From a checkpoint of a small mixture-of-experts model trained on Wikipedia: width 512.
Below are experts of layer 2 (counted from 0) of a mixture-of-experts language model. Rows are named router (the router's row for the expert), gate (a neuron's input weights, with its number), up (a neuron's input weights, with its number), down (a neuron's output weights, with its number) and show model dimensions 256-383. Each number is 200 + 20 x the weight over its row's rms, rounded and kept within 0 to 999.
After each expert's rows: "gets" lists some tokens that make up at least twice as much of what it gets as of all text; "mostly gets" lists some tokens that are sent to it at least half of the time. This comes from a sample of Wikipedia text that the model never trained on. Tokens count by the router's weight.

# expert 5
router,187,196,178,171,194,229,183,227,167,197,182,169,216,223,181,190,211,194,188,184,216,179,200,201,193,188,216,181,204,201,203,190,212,217,213,177,213,209,189,185,192,217,185,197,202,200,191,180,193,204,209,191,128,199,185,217,226,203,190,182,210,199,197,219,153,210,176,193,222,175,166,179,215,194,208,207,188,175,197,203,198,280,208,200,209,208,214,168,180,226,176,204,177,179,174,217,215,200,191,192,196,177,252,172,204,173,180,211,204,231,220,186,187,185,197,183,211,207,202,191,217,193,186,171,200,219,220,198
gate3,218,209,193,230,219,193,225,211,239,174,166,189,207,223,191,233,197,210,187,183,180,195,191,195,187,206,192,202,186,188,244,212,213,175,219,197,203,185,186,185,193,214,196,201,213,217,264,237,228,190,215,199,201,189,173,184,188,179,225,202,185,198,189,219,201,163,188,233,221,192,186,169,184,201,207,238,228,202,223,204,220,201,209,224,174,208,192,196,187,197,190,154,173,225,179,194,202,190,210,192,213,159,177,178,167,177,200,169,216,201,182,177,202,177,245,177,190,178,182,202,172,168,213,195,199,215,226,227
up3,216,184,173,218,195,180,224,213,178,202,218,201,232,160,212,203,207,221,233,184,178,201,176,173,192,204,207,217,218,182,223,224,178,197,205,202,181,240,208,208,192,207,197,205,213,202,204,189,189,214,166,191,178,206,212,225,199,202,207,218,212,246,165,225,169,220,172,181,234,199,229,208,175,189,200,187,202,215,184,162,212,174,209,221,238,237,186,212,164,216,181,153,197,229,189,216,180,203,162,184,189,186,196,186,185,199,184,214,177,183,194,168,192,202,205,212,233,177,181,196,172,199,172,206,218,187,218,218
down3,198,197,183,191,211,172,204,190,202,170,181,182,202,214,244,185,199,197,201,201,203,180,191,178,203,195,180,200,168,214,202,233,210,213,219,196,211,195,186,200,204,201,239,218,193,202,191,242,201,194,212,166,201,204,212,181,182,197,238,203,205,197,219,175,203,195,138,189,182,225,232,178,221,217,222,210,155,179,199,206,216,184,210,218,199,218,187,217,194,201,160,170,213,203,179,195,204,253,154,175,193,206,208,203,200,202,222,212,215,200,166,186,217,252,217,189,192,220,148,236,169,206,200,193,219,198,201,184
gate4,214,192,184,192,228,186,189,216,195,186,203,226,229,191,173,205,173,218,205,211,199,179,197,190,173,201,174,213,204,203,179,192,180,189,224,249,224,195,191,221,181,228,204,227,180,223,187,217,212,211,189,205,170,193,209,196,161,159,188,242,242,175,206,200,174,217,214,224,206,202,221,212,211,223,207,184,215,219,199,227,191,214,218,179,214,198,170,209,191,178,213,184,228,236,182,201,204,251,210,206,177,178,230,234,221,207,213,176,220,144,181,180,174,193,235,195,211,205,193,222,187,173,177,206,198,217,216,233
up4,187,213,195,208,166,187,198,204,223,175,204,222,233,221,174,196,196,234,199,202,206,223,178,201,211,184,200,191,254,203,207,170,210,179,202,207,210,226,210,170,191,226,187,217,170,186,218,181,198,218,219,245,230,175,217,211,203,202,192,185,147,210,185,176,200,238,187,193,215,217,194,208,191,205,197,195,237,204,174,192,212,183,217,248,203,222,202,208,191,193,208,181,232,163,219,212,200,207,209,233,193,196,194,220,196,163,187,210,187,216,239,201,198,174,234,200,193,222,202,212,222,201,175,157,208,222,191,237
down4,183,187,203,218,228,219,173,202,217,199,170,209,225,196,159,170,200,217,229,206,213,206,203,220,216,216,178,194,193,202,230,205,187,170,226,184,195,219,226,203,195,209,210,186,189,182,195,199,176,189,185,190,211,248,168,179,205,197,175,177,208,208,195,222,185,228,182,207,196,181,206,180,203,189,157,229,217,198,215,173,167,196,198,204,202,200,160,188,200,187,192,177,193,136,227,215,235,187,191,228,213,150,220,198,212,213,189,210,182,211,195,188,195,180,157,197,196,188,197,203,203,214,195,187,196,201,187,163
gate5,178,185,203,189,217,193,190,225,213,213,165,218,186,186,209,209,216,205,169,199,182,186,205,206,199,209,201,201,221,215,214,232,232,232,190,233,179,190,197,230,187,192,192,179,200,210,198,191,196,184,198,223,178,223,207,156,208,216,192,199,209,183,248,207,198,193,208,196,211,209,197,171,174,205,181,172,199,196,178,224,203,210,197,221,191,216,159,196,198,226,234,152,200,211,196,171,223,169,173,193,178,199,175,188,219,224,195,174,172,181,186,169,204,220,200,187,227,217,161,195,175,192,204,186,212,212,228,227
up5,186,193,219,173,211,181,204,231,227,197,207,201,194,215,204,247,218,188,186,199,196,221,190,206,194,195,176,205,188,227,228,170,165,199,209,200,191,197,184,223,194,192,180,177,179,196,221,207,196,170,206,211,212,193,214,183,209,178,180,168,192,174,197,198,173,160,230,185,193,228,181,206,152,164,192,222,176,176,185,195,193,204,240,197,179,192,214,202,174,207,196,192,250,174,178,229,194,201,237,199,196,177,167,239,235,224,191,171,192,232,200,222,214,168,202,206,200,245,180,201,208,232,200,209,197,186,217,181
down5,155,203,215,216,218,175,205,197,230,209,233,182,196,206,167,228,219,226,191,201,183,199,194,182,189,195,169,212,209,172,170,206,223,162,199,202,218,206,198,198,222,186,190,175,225,199,215,170,181,189,174,184,186,220,192,202,175,175,181,242,199,214,222,225,197,238,175,216,215,206,166,186,238,180,194,178,163,220,170,193,227,145,198,161,193,195,192,211,233,225,172,190,211,221,160,226,215,217,207,238,204,208,211,150,209,178,160,209,207,228,141,182,222,169,209,189,185,208,169,211,198,237,210,198,219,199,175,199
gets: " |", ";", " in", "s", ");", "y"
mostly gets: " |", ";", "el", "y", "man", "ir"

# expert 3
router,171,204,192,209,201,238,162,216,177,237,212,186,221,209,181,185,229,189,188,173,206,180,203,188,191,217,214,200,181,219,177,198,208,187,226,181,210,230,189,187,197,220,181,227,190,219,194,175,178,201,222,181,237,215,191,226,216,209,194,202,196,203,179,201,194,182,180,216,246,201,187,189,216,188,171,190,206,210,183,195,186,197,200,207,211,185,216,204,193,216,205,184,191,172,166,212,175,222,175,213,238,174,220,166,233,173,181,238,238,207,229,181,166,182,203,197,193,239,221,201,218,202,217,197,199,192,190,219
gate3,214,221,194,192,163,199,177,203,165,176,164,220,172,204,211,221,200,203,169,253,207,219,215,179,204,199,220,183,214,170,224,213,228,174,190,236,190,203,211,233,226,200,182,219,188,179,179,183,221,204,178,197,189,230,206,183,220,205,222,204,191,216,186,215,143,192,187,184,190,237,204,185,217,199,191,204,180,194,207,199,227,226,237,204,205,190,204,156,166,212,207,222,161,200,182,194,208,209,159,189,216,186,199,186,209,172,184,222,215,171,184,216,228,192,150,230,215,182,173,181,191,180,245,178,226,199,222,195
up3,197,220,173,191,188,206,200,173,198,164,214,205,201,221,208,216,186,239,216,199,214,174,231,166,184,197,224,227,229,177,201,218,236,224,188,197,181,183,199,211,217,167,211,205,239,216,197,221,196,183,224,201,156,199,179,191,220,222,184,193,201,214,193,201,162,187,199,186,196,199,196,167,203,208,209,182,196,222,215,213,215,256,201,181,243,178,185,256,222,192,204,204,219,224,165,189,210,199,219,185,194,197,208,207,202,212,231,190,202,216,208,257,155,208,207,204,201,196,192,236,203,230,190,209,217,170,193,161
down3,195,196,234,212,197,183,179,186,220,216,244,183,176,198,162,184,223,176,168,181,178,178,176,199,203,168,183,216,179,190,172,202,199,169,180,196,219,161,169,194,211,181,182,193,237,225,225,220,196,202,201,238,188,207,206,203,200,250,214,220,218,197,238,183,203,181,188,178,212,221,198,222,240,242,188,210,202,191,193,206,202,229,202,209,202,207,182,242,185,208,209,257,221,216,202,169,162,217,221,181,188,180,207,200,190,221,205,224,208,212,216,168,211,198,216,203,233,179,184,177,178,211,213,152,188,203,240,166
gate4,163,193,195,208,156,189,209,185,208,180,200,205,216,206,214,219,196,218,208,214,230,189,208,209,197,208,170,180,241,207,219,194,211,201,192,210,192,176,199,206,206,204,212,244,179,172,215,187,198,178,190,192,236,190,232,217,211,210,203,203,226,185,181,206,204,236,203,209,208,180,160,199,174,223,193,197,210,201,200,226,212,195,237,231,183,213,172,206,207,206,164,202,190,171,214,187,225,194,193,200,171,193,221,203,159,226,197,186,235,206,191,198,167,213,220,164,216,206,186,164,188,193,200,212,242,216,225,218
up4,167,210,184,204,200,212,194,209,202,172,193,203,188,225,199,176,192,177,191,221,223,186,205,210,206,200,249,185,198,246,211,208,226,206,200,210,205,177,248,219,199,225,198,189,178,199,209,222,198,197,202,210,195,227,216,209,221,204,202,194,206,201,175,217,199,216,210,220,218,179,199,230,182,204,225,211,215,190,167,218,212,200,236,230,249,202,166,211,207,190,217,201,190,180,198,216,209,228,181,183,212,195,164,237,169,238,230,218,203,178,201,166,199,168,199,195,169,187,178,219,205,208,216,182,221,174,223,193
down4,177,195,214,201,180,180,183,169,271,202,195,212,200,211,166,191,210,212,211,195,205,238,217,231,182,200,183,191,215,183,246,191,160,221,198,235,238,195,228,183,224,201,181,212,185,206,171,172,198,192,175,220,218,179,222,198,206,204,175,211,188,179,215,194,210,235,207,192,208,186,196,205,216,165,218,217,180,169,208,220,182,195,216,239,179,202,198,182,181,189,168,202,233,196,205,177,212,206,220,198,192,163,240,185,225,236,195,220,202,156,192,217,182,208,181,190,186,213,162,218,207,208,192,196,182,196,190,243
gate5,234,171,223,214,224,215,223,223,216,205,213,197,181,173,193,218,232,196,187,219,216,215,168,200,209,217,203,171,195,218,200,196,226,193,187,178,223,201,218,223,198,221,215,173,185,163,223,202,208,234,212,169,233,217,191,194,184,210,227,204,213,217,201,235,200,197,230,194,258,213,184,188,185,227,213,191,220,207,194,182,174,198,175,186,240,182,153,218,208,226,203,218,208,185,172,216,182,204,189,213,201,225,204,208,165,204,220,179,176,210,216,225,196,186,224,183,186,189,198,188,173,214,176,226,184,208,199,224
up5,218,229,246,243,176,204,170,237,174,193,214,170,244,231,220,219,184,191,200,178,202,163,200,200,204,219,181,223,232,222,205,220,195,209,215,208,194,204,224,187,180,205,199,184,221,151,183,214,190,182,197,171,190,211,191,213,203,227,217,222,198,224,220,199,184,177,206,206,175,189,190,201,198,194,172,192,195,249,205,202,224,206,189,217,214,198,211,200,198,201,201,214,189,226,204,230,214,198,184,202,221,195,206,233,172,195,174,217,168,208,204,181,183,186,161,216,185,139,219,178,180,210,209,169,192,213,202,208
down5,158,225,208,172,168,188,176,189,176,205,210,197,210,164,212,191,185,189,190,172,209,202,229,201,176,222,220,233,206,186,221,184,205,204,205,199,200,172,169,193,175,214,223,224,232,176,221,192,205,212,186,222,162,166,196,204,198,195,205,188,202,230,229,188,207,217,189,231,186,194,195,177,217,218,193,220,188,172,198,180,189,208,192,239,197,226,208,202,182,196,200,199,231,173,177,202,226,229,204,198,197,208,230,220,237,232,205,204,179,179,202,193,206,208,177,224,247,202,188,195,185,169,172,188,222,231,226,209
gets: " |\n", " of", "|", "1", "2", ".\n\n"
mostly gets: " |\n", "b", "d", "c", " May", "un"

# expert 2
router,177,197,180,197,191,235,184,203,188,220,195,200,206,231,176,185,242,192,171,171,211,175,213,197,188,236,214,204,181,217,178,192,213,194,211,175,214,213,191,193,195,222,181,227,182,221,189,174,178,215,237,173,229,202,179,223,227,207,189,212,195,209,183,210,225,170,174,217,219,223,190,184,205,169,158,190,221,208,198,210,196,190,212,225,220,204,207,205,166,207,194,178,186,189,178,211,184,226,183,195,230,178,195,180,233,175,176,215,231,196,225,205,177,184,207,212,179,235,212,212,223,219,225,206,189,185,210,215
gate3,234,228,190,175,212,173,199,197,214,202,166,171,213,193,217,184,187,232,186,219,223,217,218,199,177,185,206,175,207,197,208,177,196,210,220,205,189,214,212,194,177,210,197,195,177,191,197,194,204,186,185,219,204,186,221,199,202,210,150,228,225,224,182,218,200,196,186,189,196,168,188,198,196,180,194,182,154,206,182,200,181,207,245,190,206,171,158,227,196,194,174,193,190,230,217,201,194,194,229,193,193,213,211,169,205,216,209,225,203,210,192,220,203,214,191,203,210,178,224,173,198,205,207,164,226,211,203,211
up3,204,175,202,217,183,203,210,219,214,188,161,225,155,175,197,217,173,179,204,149,211,210,144,200,193,199,193,191,201,184,217,202,190,195,208,201,198,208,229,211,207,192,210,205,214,207,220,203,153,199,212,174,180,210,191,189,220,206,184,228,231,239,190,138,199,194,185,215,178,173,209,203,210,185,211,204,209,191,234,202,206,198,189,215,205,197,187,183,222,211,200,238,197,191,182,189,227,197,202,180,168,191,229,194,197,205,208,208,228,213,214,253,205,208,219,172,189,248,186,180,183,156,213,202,206,187,190,182
down3,241,206,209,180,139,204,170,193,193,174,157,205,188,219,214,189,226,191,196,207,206,193,190,183,217,156,202,195,214,165,186,210,148,169,227,208,188,220,224,189,231,209,203,204,211,237,219,203,170,173,224,158,182,208,204,189,226,209,170,188,177,222,205,226,233,200,233,196,217,162,191,213,188,186,197,188,212,180,182,199,205,212,213,180,242,223,187,194,163,214,170,216,182,205,160,183,196,208,204,199,208,206,218,188,218,197,204,195,186,156,220,255,179,246,180,194,191,184,177,185,210,182,205,223,184,202,206,222
gate4,204,207,178,159,212,222,180,215,184,214,206,203,198,214,203,175,229,161,219,217,160,180,186,202,194,212,203,167,195,187,213,227,192,186,214,187,223,233,206,189,168,209,197,219,207,176,229,225,199,213,208,207,170,234,208,210,202,230,200,183,191,222,213,182,205,155,183,177,203,180,231,199,203,197,213,236,178,192,232,175,206,174,168,204,185,216,215,214,243,212,240,185,194,176,200,215,140,193,214,226,167,203,190,182,191,226,197,195,189,204,180,212,172,164,201,208,192,169,232,208,160,189,219,166,211,206,200,202
up4,202,223,194,172,229,186,187,236,198,181,215,193,210,214,215,192,200,220,190,203,217,207,194,239,224,225,217,197,213,205,231,178,205,193,208,222,194,201,224,220,177,170,184,198,257,206,193,192,215,198,204,232,199,177,229,190,185,221,200,180,226,221,216,184,215,201,221,207,217,198,212,182,210,208,176,214,207,223,222,201,174,181,180,186,192,224,212,167,213,207,177,220,181,199,196,179,205,226,194,217,186,153,206,178,204,155,147,208,204,194,192,186,202,167,242,211,203,192,214,202,178,205,179,200,216,204,205,183
down4,163,210,201,192,226,199,212,239,220,227,233,182,185,198,200,220,215,205,186,177,207,199,218,179,178,187,184,211,190,217,197,225,186,184,197,179,169,218,201,205,188,214,184,207,223,218,226,231,225,199,202,193,237,203,205,193,217,204,227,217,172,183,185,215,207,221,204,198,209,201,221,225,209,198,213,207,212,176,211,202,206,200,171,220,193,201,207,216,175,222,189,159,190,211,244,177,207,178,165,218,191,250,221,226,175,207,219,158,195,212,161,144,217,198,167,195,153,174,220,209,185,194,211,200,234,199,230,233
gate5,207,184,195,179,208,218,182,212,192,192,208,168,162,219,211,206,208,206,212,215,200,211,193,179,204,160,200,165,201,203,173,204,198,210,166,182,178,190,192,222,206,217,206,165,206,211,222,192,194,185,178,215,201,208,227,177,209,161,205,200,228,198,226,184,185,216,206,198,163,204,200,205,196,192,209,231,221,196,206,187,212,183,177,218,201,243,218,167,232,147,178,203,145,210,205,175,207,187,213,220,200,180,191,218,198,175,199,192,187,198,234,185,216,196,190,193,234,214,173,174,232,230,197,172,223,148,220,208
up5,213,228,167,212,166,181,190,215,220,199,191,175,215,200,199,210,222,217,200,215,198,240,198,194,204,176,221,178,188,214,207,203,198,214,197,139,206,158,221,167,210,222,212,192,204,180,202,202,219,161,177,220,184,161,208,244,215,181,231,193,190,202,234,202,215,212,240,201,197,194,205,209,202,171,225,211,201,206,163,200,201,190,186,230,197,260,214,225,236,231,174,230,229,189,230,181,208,175,214,222,216,217,174,237,195,204,186,174,173,214,217,207,220,239,194,206,228,204,207,207,206,207,221,208,179,151,206,192
down5,226,199,203,169,201,175,180,219,203,194,219,217,184,169,204,216,223,199,205,182,196,202,163,152,196,204,232,203,195,195,224,185,208,230,260,189,183,192,176,204,200,193,225,200,205,166,199,179,201,206,201,210,221,171,187,190,202,217,228,194,183,229,198,232,165,179,184,190,181,189,234,194,245,223,184,215,206,165,203,214,184,146,220,195,202,219,230,207,219,168,215,214,190,194,203,213,216,237,191,202,183,191,177,212,209,209,183,216,148,206,191,218,216,249,193,193,200,218,199,208,199,186,218,211,187,182,186,221
gets: "9", "201", " and", " a", " \"", "3"
mostly gets: " H", " W", "P", "T", "L", " University"

# expert 4
router,181,181,175,191,195,248,188,196,193,231,181,198,219,234,190,183,220,194,174,183,221,184,214,203,210,215,210,205,189,227,183,175,217,183,238,182,206,221,192,186,199,234,175,219,194,207,191,200,177,226,253,195,214,203,185,222,199,202,190,239,219,197,178,200,214,185,190,216,234,225,173,184,222,192,174,206,214,209,201,205,174,198,192,217,206,190,206,186,183,227,196,198,181,189,176,214,209,233,208,206,221,165,207,165,203,197,197,218,241,176,218,185,181,187,224,193,196,212,222,201,228,201,222,191,197,206,187,196
gate3,211,191,170,184,218,183,186,219,217,198,209,216,207,172,235,214,190,224,217,206,191,208,196,209,155,215,224,194,254,213,183,202,177,218,209,230,209,201,198,227,226,196,184,237,188,200,160,212,223,171,279,181,188,196,178,197,176,220,193,201,218,181,196,215,204,198,237,211,211,207,173,166,194,203,205,234,208,203,199,206,220,235,211,204,224,183,190,204,201,216,166,179,193,188,229,167,228,193,199,205,189,211,159,204,160,189,161,194,193,193,207,207,171,204,187,202,234,168,190,207,222,202,198,186,220,207,228,221
up3,207,204,224,193,199,195,208,193,212,181,187,187,174,190,158,187,196,177,187,232,210,212,146,179,214,157,193,201,195,202,252,225,188,202,190,191,166,185,197,221,193,197,215,139,221,197,237,218,170,203,164,191,222,196,173,219,199,194,192,234,195,207,207,191,213,206,177,195,178,188,204,211,224,196,180,200,207,205,180,206,208,140,203,185,161,245,189,193,186,179,211,213,166,226,193,235,216,214,181,166,215,187,233,214,161,189,203,215,226,203,179,224,217,205,217,210,180,198,194,188,212,203,200,205,219,177,184,185
down3,205,197,215,213,208,200,202,164,228,210,219,211,173,169,172,199,192,192,193,181,228,222,197,174,180,218,224,222,218,166,193,175,186,186,180,220,242,188,198,213,169,220,179,171,209,191,208,222,189,217,195,206,230,202,201,222,166,190,206,220,207,195,194,185,183,233,183,190,198,203,186,189,130,215,219,191,189,195,217,204,179,214,201,224,201,207,187,180,206,228,155,178,175,208,217,212,234,198,204,195,193,201,174,199,179,192,210,209,206,175,204,193,214,225,195,204,217,200,218,198,175,178,175,190,194,184,225,216
gate4,183,222,162,191,213,200,211,204,207,229,179,216,193,166,182,188,197,212,237,210,242,220,208,201,204,213,209,185,205,238,231,208,118,214,179,189,215,186,199,196,205,190,164,206,194,212,204,200,233,199,213,226,195,200,217,201,221,172,218,197,196,207,200,216,184,190,206,167,186,213,180,180,167,208,186,229,247,165,234,191,199,245,181,221,187,179,206,193,216,196,203,190,205,197,183,189,179,199,201,219,213,182,200,215,184,195,186,178,170,209,202,215,230,197,200,189,185,175,221,177,205,195,203,203,209,205,221,204
up4,164,190,222,191,199,201,191,202,184,182,225,217,184,169,233,224,212,194,197,201,240,186,159,225,226,194,207,215,210,163,206,191,240,172,209,218,218,213,201,233,205,196,204,178,184,213,210,143,210,217,171,208,192,175,181,209,210,180,208,204,225,190,200,193,195,198,206,250,207,181,234,217,183,217,203,197,208,203,238,175,209,212,208,189,195,201,204,190,207,185,202,201,149,193,219,188,210,191,222,171,232,199,210,218,182,223,166,193,234,188,176,238,184,197,182,194,200,183,204,179,171,189,222,162,248,209,233,152
down4,245,212,199,198,177,203,209,216,225,220,194,196,207,202,190,230,209,204,203,230,209,205,197,177,212,206,163,165,214,194,189,166,201,206,218,178,174,193,229,193,254,213,183,182,220,196,223,216,205,234,152,205,186,187,200,204,199,191,188,170,189,186,202,172,212,177,187,200,189,196,190,231,188,153,213,193,192,205,180,208,190,228,220,199,181,202,211,195,202,218,192,219,227,224,182,220,170,209,166,176,224,178,203,209,204,232,198,210,198,218,223,190,206,176,187,218,195,204,218,150,220,211,195,194,195,217,236,205
gate5,182,193,209,269,193,213,214,211,187,192,236,187,224,178,197,188,209,228,193,224,199,218,217,167,191,230,226,189,197,202,178,203,207,154,209,213,186,212,199,211,181,191,212,186,196,199,184,189,182,197,189,193,210,196,196,207,189,205,183,175,212,200,177,206,222,223,214,159,201,238,191,232,172,191,184,227,189,207,203,209,196,179,219,211,212,157,184,240,198,188,198,217,196,216,185,223,201,201,170,183,187,220,201,202,199,200,212,227,205,168,162,217,225,223,177,167,217,176,198,236,197,191,228,231,173,174,239,209
up5,175,184,175,207,193,234,223,224,180,219,210,206,247,233,217,211,203,138,223,204,207,224,186,200,208,196,229,202,203,217,200,218,187,206,181,202,220,225,242,217,204,186,202,196,202,202,202,233,196,189,185,199,205,203,185,144,171,194,204,176,201,201,235,205,187,178,223,190,202,185,172,212,193,191,197,222,174,214,193,208,199,221,203,209,184,210,179,204,182,203,199,166,175,226,181,214,173,186,230,169,186,205,190,183,165,221,185,155,215,202,197,215,258,195,209,221,206,173,190,221,214,183,186,211,211,211,172,165
down5,188,227,174,211,266,207,188,157,220,213,186,210,208,164,201,183,176,191,198,190,224,230,173,201,186,197,187,204,189,221,183,190,194,205,232,215,173,194,163,210,193,207,192,190,201,179,218,226,219,200,212,174,221,169,186,211,156,214,200,226,204,219,201,193,229,198,201,220,237,193,189,204,200,202,210,219,190,184,210,192,230,192,198,210,208,165,225,182,159,164,187,203,169,181,175,209,188,229,198,182,205,235,170,202,174,199,210,211,180,181,189,194,195,177,223,172,252,192,212,185,201,205,224,251,212,217,175,208
gets: ",", "0", "6", " The", "4", ")\n"
mostly gets: " J", " In", " New", " G", "im", "6"

# expert 1
router,192,184,201,239,211,227,167,204,240,223,194,185,222,156,215,228,229,210,201,180,206,183,196,173,204,214,219,195,183,211,190,169,213,168,190,191,210,219,204,181,184,205,171,203,191,175,218,230,194,178,221,189,237,197,187,210,211,215,197,167,178,205,177,218,185,211,224,220,216,175,169,193,215,187,184,186,204,232,174,179,219,142,203,195,204,191,214,206,183,214,233,173,182,194,192,200,202,207,223,230,221,200,174,200,226,169,188,212,219,212,236,195,187,197,151,177,195,214,210,220,236,185,177,173,198,207,177,226
gate3,198,193,179,178,195,190,174,192,180,222,210,178,172,223,201,181,193,218,221,234,212,236,198,191,167,159,204,203,188,183,204,208,190,182,187,201,176,219,201,219,208,222,221,208,203,218,175,204,183,164,211,197,205,182,194,159,175,181,224,214,215,173,156,219,185,183,198,155,210,195,184,235,197,190,205,228,167,179,227,214,191,180,181,205,214,174,170,185,171,204,218,221,186,199,210,190,218,193,209,206,193,241,221,186,181,239,211,212,180,240,204,193,213,197,209,153,192,196,195,181,216,196,174,206,215,195,186,201
up3,203,166,226,204,189,138,239,211,202,186,221,165,243,205,197,198,191,198,189,167,176,229,202,204,192,204,191,210,203,204,211,197,172,186,178,211,212,185,166,191,213,231,198,156,217,201,225,190,178,201,188,189,181,180,218,176,172,205,199,186,203,199,220,191,180,204,175,168,210,143,206,221,196,197,226,233,180,189,168,185,225,211,237,212,216,182,194,198,179,202,201,181,200,208,204,213,205,186,204,180,185,211,205,213,210,208,188,207,217,227,181,204,197,201,195,223,217,202,236,218,206,223,203,209,211,220,184,188
down3,221,202,175,206,158,225,204,153,178,173,219,231,183,179,207,197,214,196,179,190,204,182,231,191,198,193,206,179,228,193,240,178,218,233,201,228,238,193,187,186,220,192,237,194,208,213,184,218,212,159,190,167,178,220,222,156,213,230,191,246,180,197,206,187,195,182,188,197,186,174,185,215,222,239,202,165,219,179,210,172,190,175,219,172,188,209,206,211,231,186,187,174,209,187,210,182,206,209,189,199,225,196,204,182,225,174,223,213,191,186,222,230,181,203,215,186,210,220,212,178,179,196,164,215,209,194,200,209
gate4,209,194,220,239,196,202,226,183,208,185,193,177,198,207,193,179,190,215,228,219,190,192,193,199,197,210,233,217,218,175,183,183,164,189,202,206,206,194,206,220,236,160,197,221,215,233,186,210,204,217,225,181,193,217,229,206,193,191,206,179,197,202,209,222,168,177,197,244,204,160,212,221,164,186,175,148,221,185,228,199,240,157,174,211,201,203,204,217,245,194,206,219,204,184,237,228,232,207,215,174,185,218,180,211,209,202,209,197,213,179,212,218,199,193,228,201,185,185,213,178,210,213,215,194,214,221,186,188
up4,244,215,217,213,181,165,176,179,235,221,194,214,168,196,223,184,173,204,196,156,181,141,185,208,172,206,180,184,206,213,229,198,193,198,225,210,182,212,170,213,229,188,188,194,216,222,218,191,207,212,202,171,211,216,204,230,212,198,207,182,183,181,191,217,162,200,227,221,203,205,218,169,175,189,208,210,170,203,221,199,173,179,190,220,196,164,222,189,227,203,198,161,253,177,211,206,223,208,225,219,242,196,178,184,188,218,219,217,189,166,168,196,180,190,214,199,199,242,232,231,235,189,206,225,210,209,195,176
down4,226,188,211,174,214,192,212,198,222,142,208,237,206,178,219,170,223,233,184,233,178,178,196,182,142,211,190,202,217,231,208,218,221,182,187,248,194,220,222,220,222,221,231,189,219,223,228,201,195,177,184,184,214,234,191,176,203,178,194,165,255,184,214,198,191,230,228,197,165,228,225,207,198,210,210,180,206,230,195,235,182,180,196,196,174,226,211,210,221,208,202,200,209,189,191,217,196,196,174,203,182,199,185,195,172,228,194,205,149,209,198,191,191,187,214,156,204,188,225,178,224,215,206,189,201,190,218,188
gate5,184,212,190,213,181,198,219,198,209,183,235,203,225,163,204,219,206,218,184,228,212,203,177,202,230,195,198,179,215,206,221,189,198,231,198,193,184,189,210,204,204,213,209,175,203,175,192,190,229,178,231,218,242,191,173,165,196,215,199,209,209,174,174,166,204,221,186,229,218,217,176,227,214,217,214,202,173,185,195,212,184,214,208,225,186,221,203,216,223,199,229,228,206,224,188,193,182,195,208,162,202,200,168,164,221,176,200,160,188,211,184,190,220,210,196,186,202,208,217,211,209,199,250,209,196,211,195,210
up5,188,184,179,250,207,200,205,194,217,191,188,201,229,192,249,191,182,234,192,227,211,182,191,225,223,157,203,160,177,181,197,190,179,240,207,194,240,213,214,214,209,203,206,194,205,207,216,213,210,215,200,203,216,183,220,185,211,176,207,212,169,218,197,194,172,193,185,209,218,216,245,232,192,198,227,176,175,194,182,191,189,215,212,187,163,193,210,209,189,202,219,196,199,184,186,169,195,181,213,201,174,155,168,212,223,206,194,171,182,232,218,196,224,184,177,202,183,157,162,200,196,214,189,217,199,192,217,215
down5,212,205,201,168,222,195,206,219,216,180,243,239,187,187,226,208,205,213,201,169,211,204,142,195,218,203,237,196,203,195,170,187,175,198,198,166,182,202,208,216,217,210,230,199,162,162,195,212,190,179,216,191,178,191,219,205,228,195,187,215,225,217,180,192,202,232,191,247,212,184,181,200,191,197,210,185,213,211,241,212,210,200,202,225,210,204,165,212,176,200,203,197,174,217,208,205,198,208,168,192,188,197,187,187,188,201,192,227,177,229,156,175,204,221,190,213,192,227,190,216,211,193,226,235,196,213,199,162
gets: " ", " as", "5", "er", " also", "202"
mostly gets: " ", " also", " R", "er", " c", "id"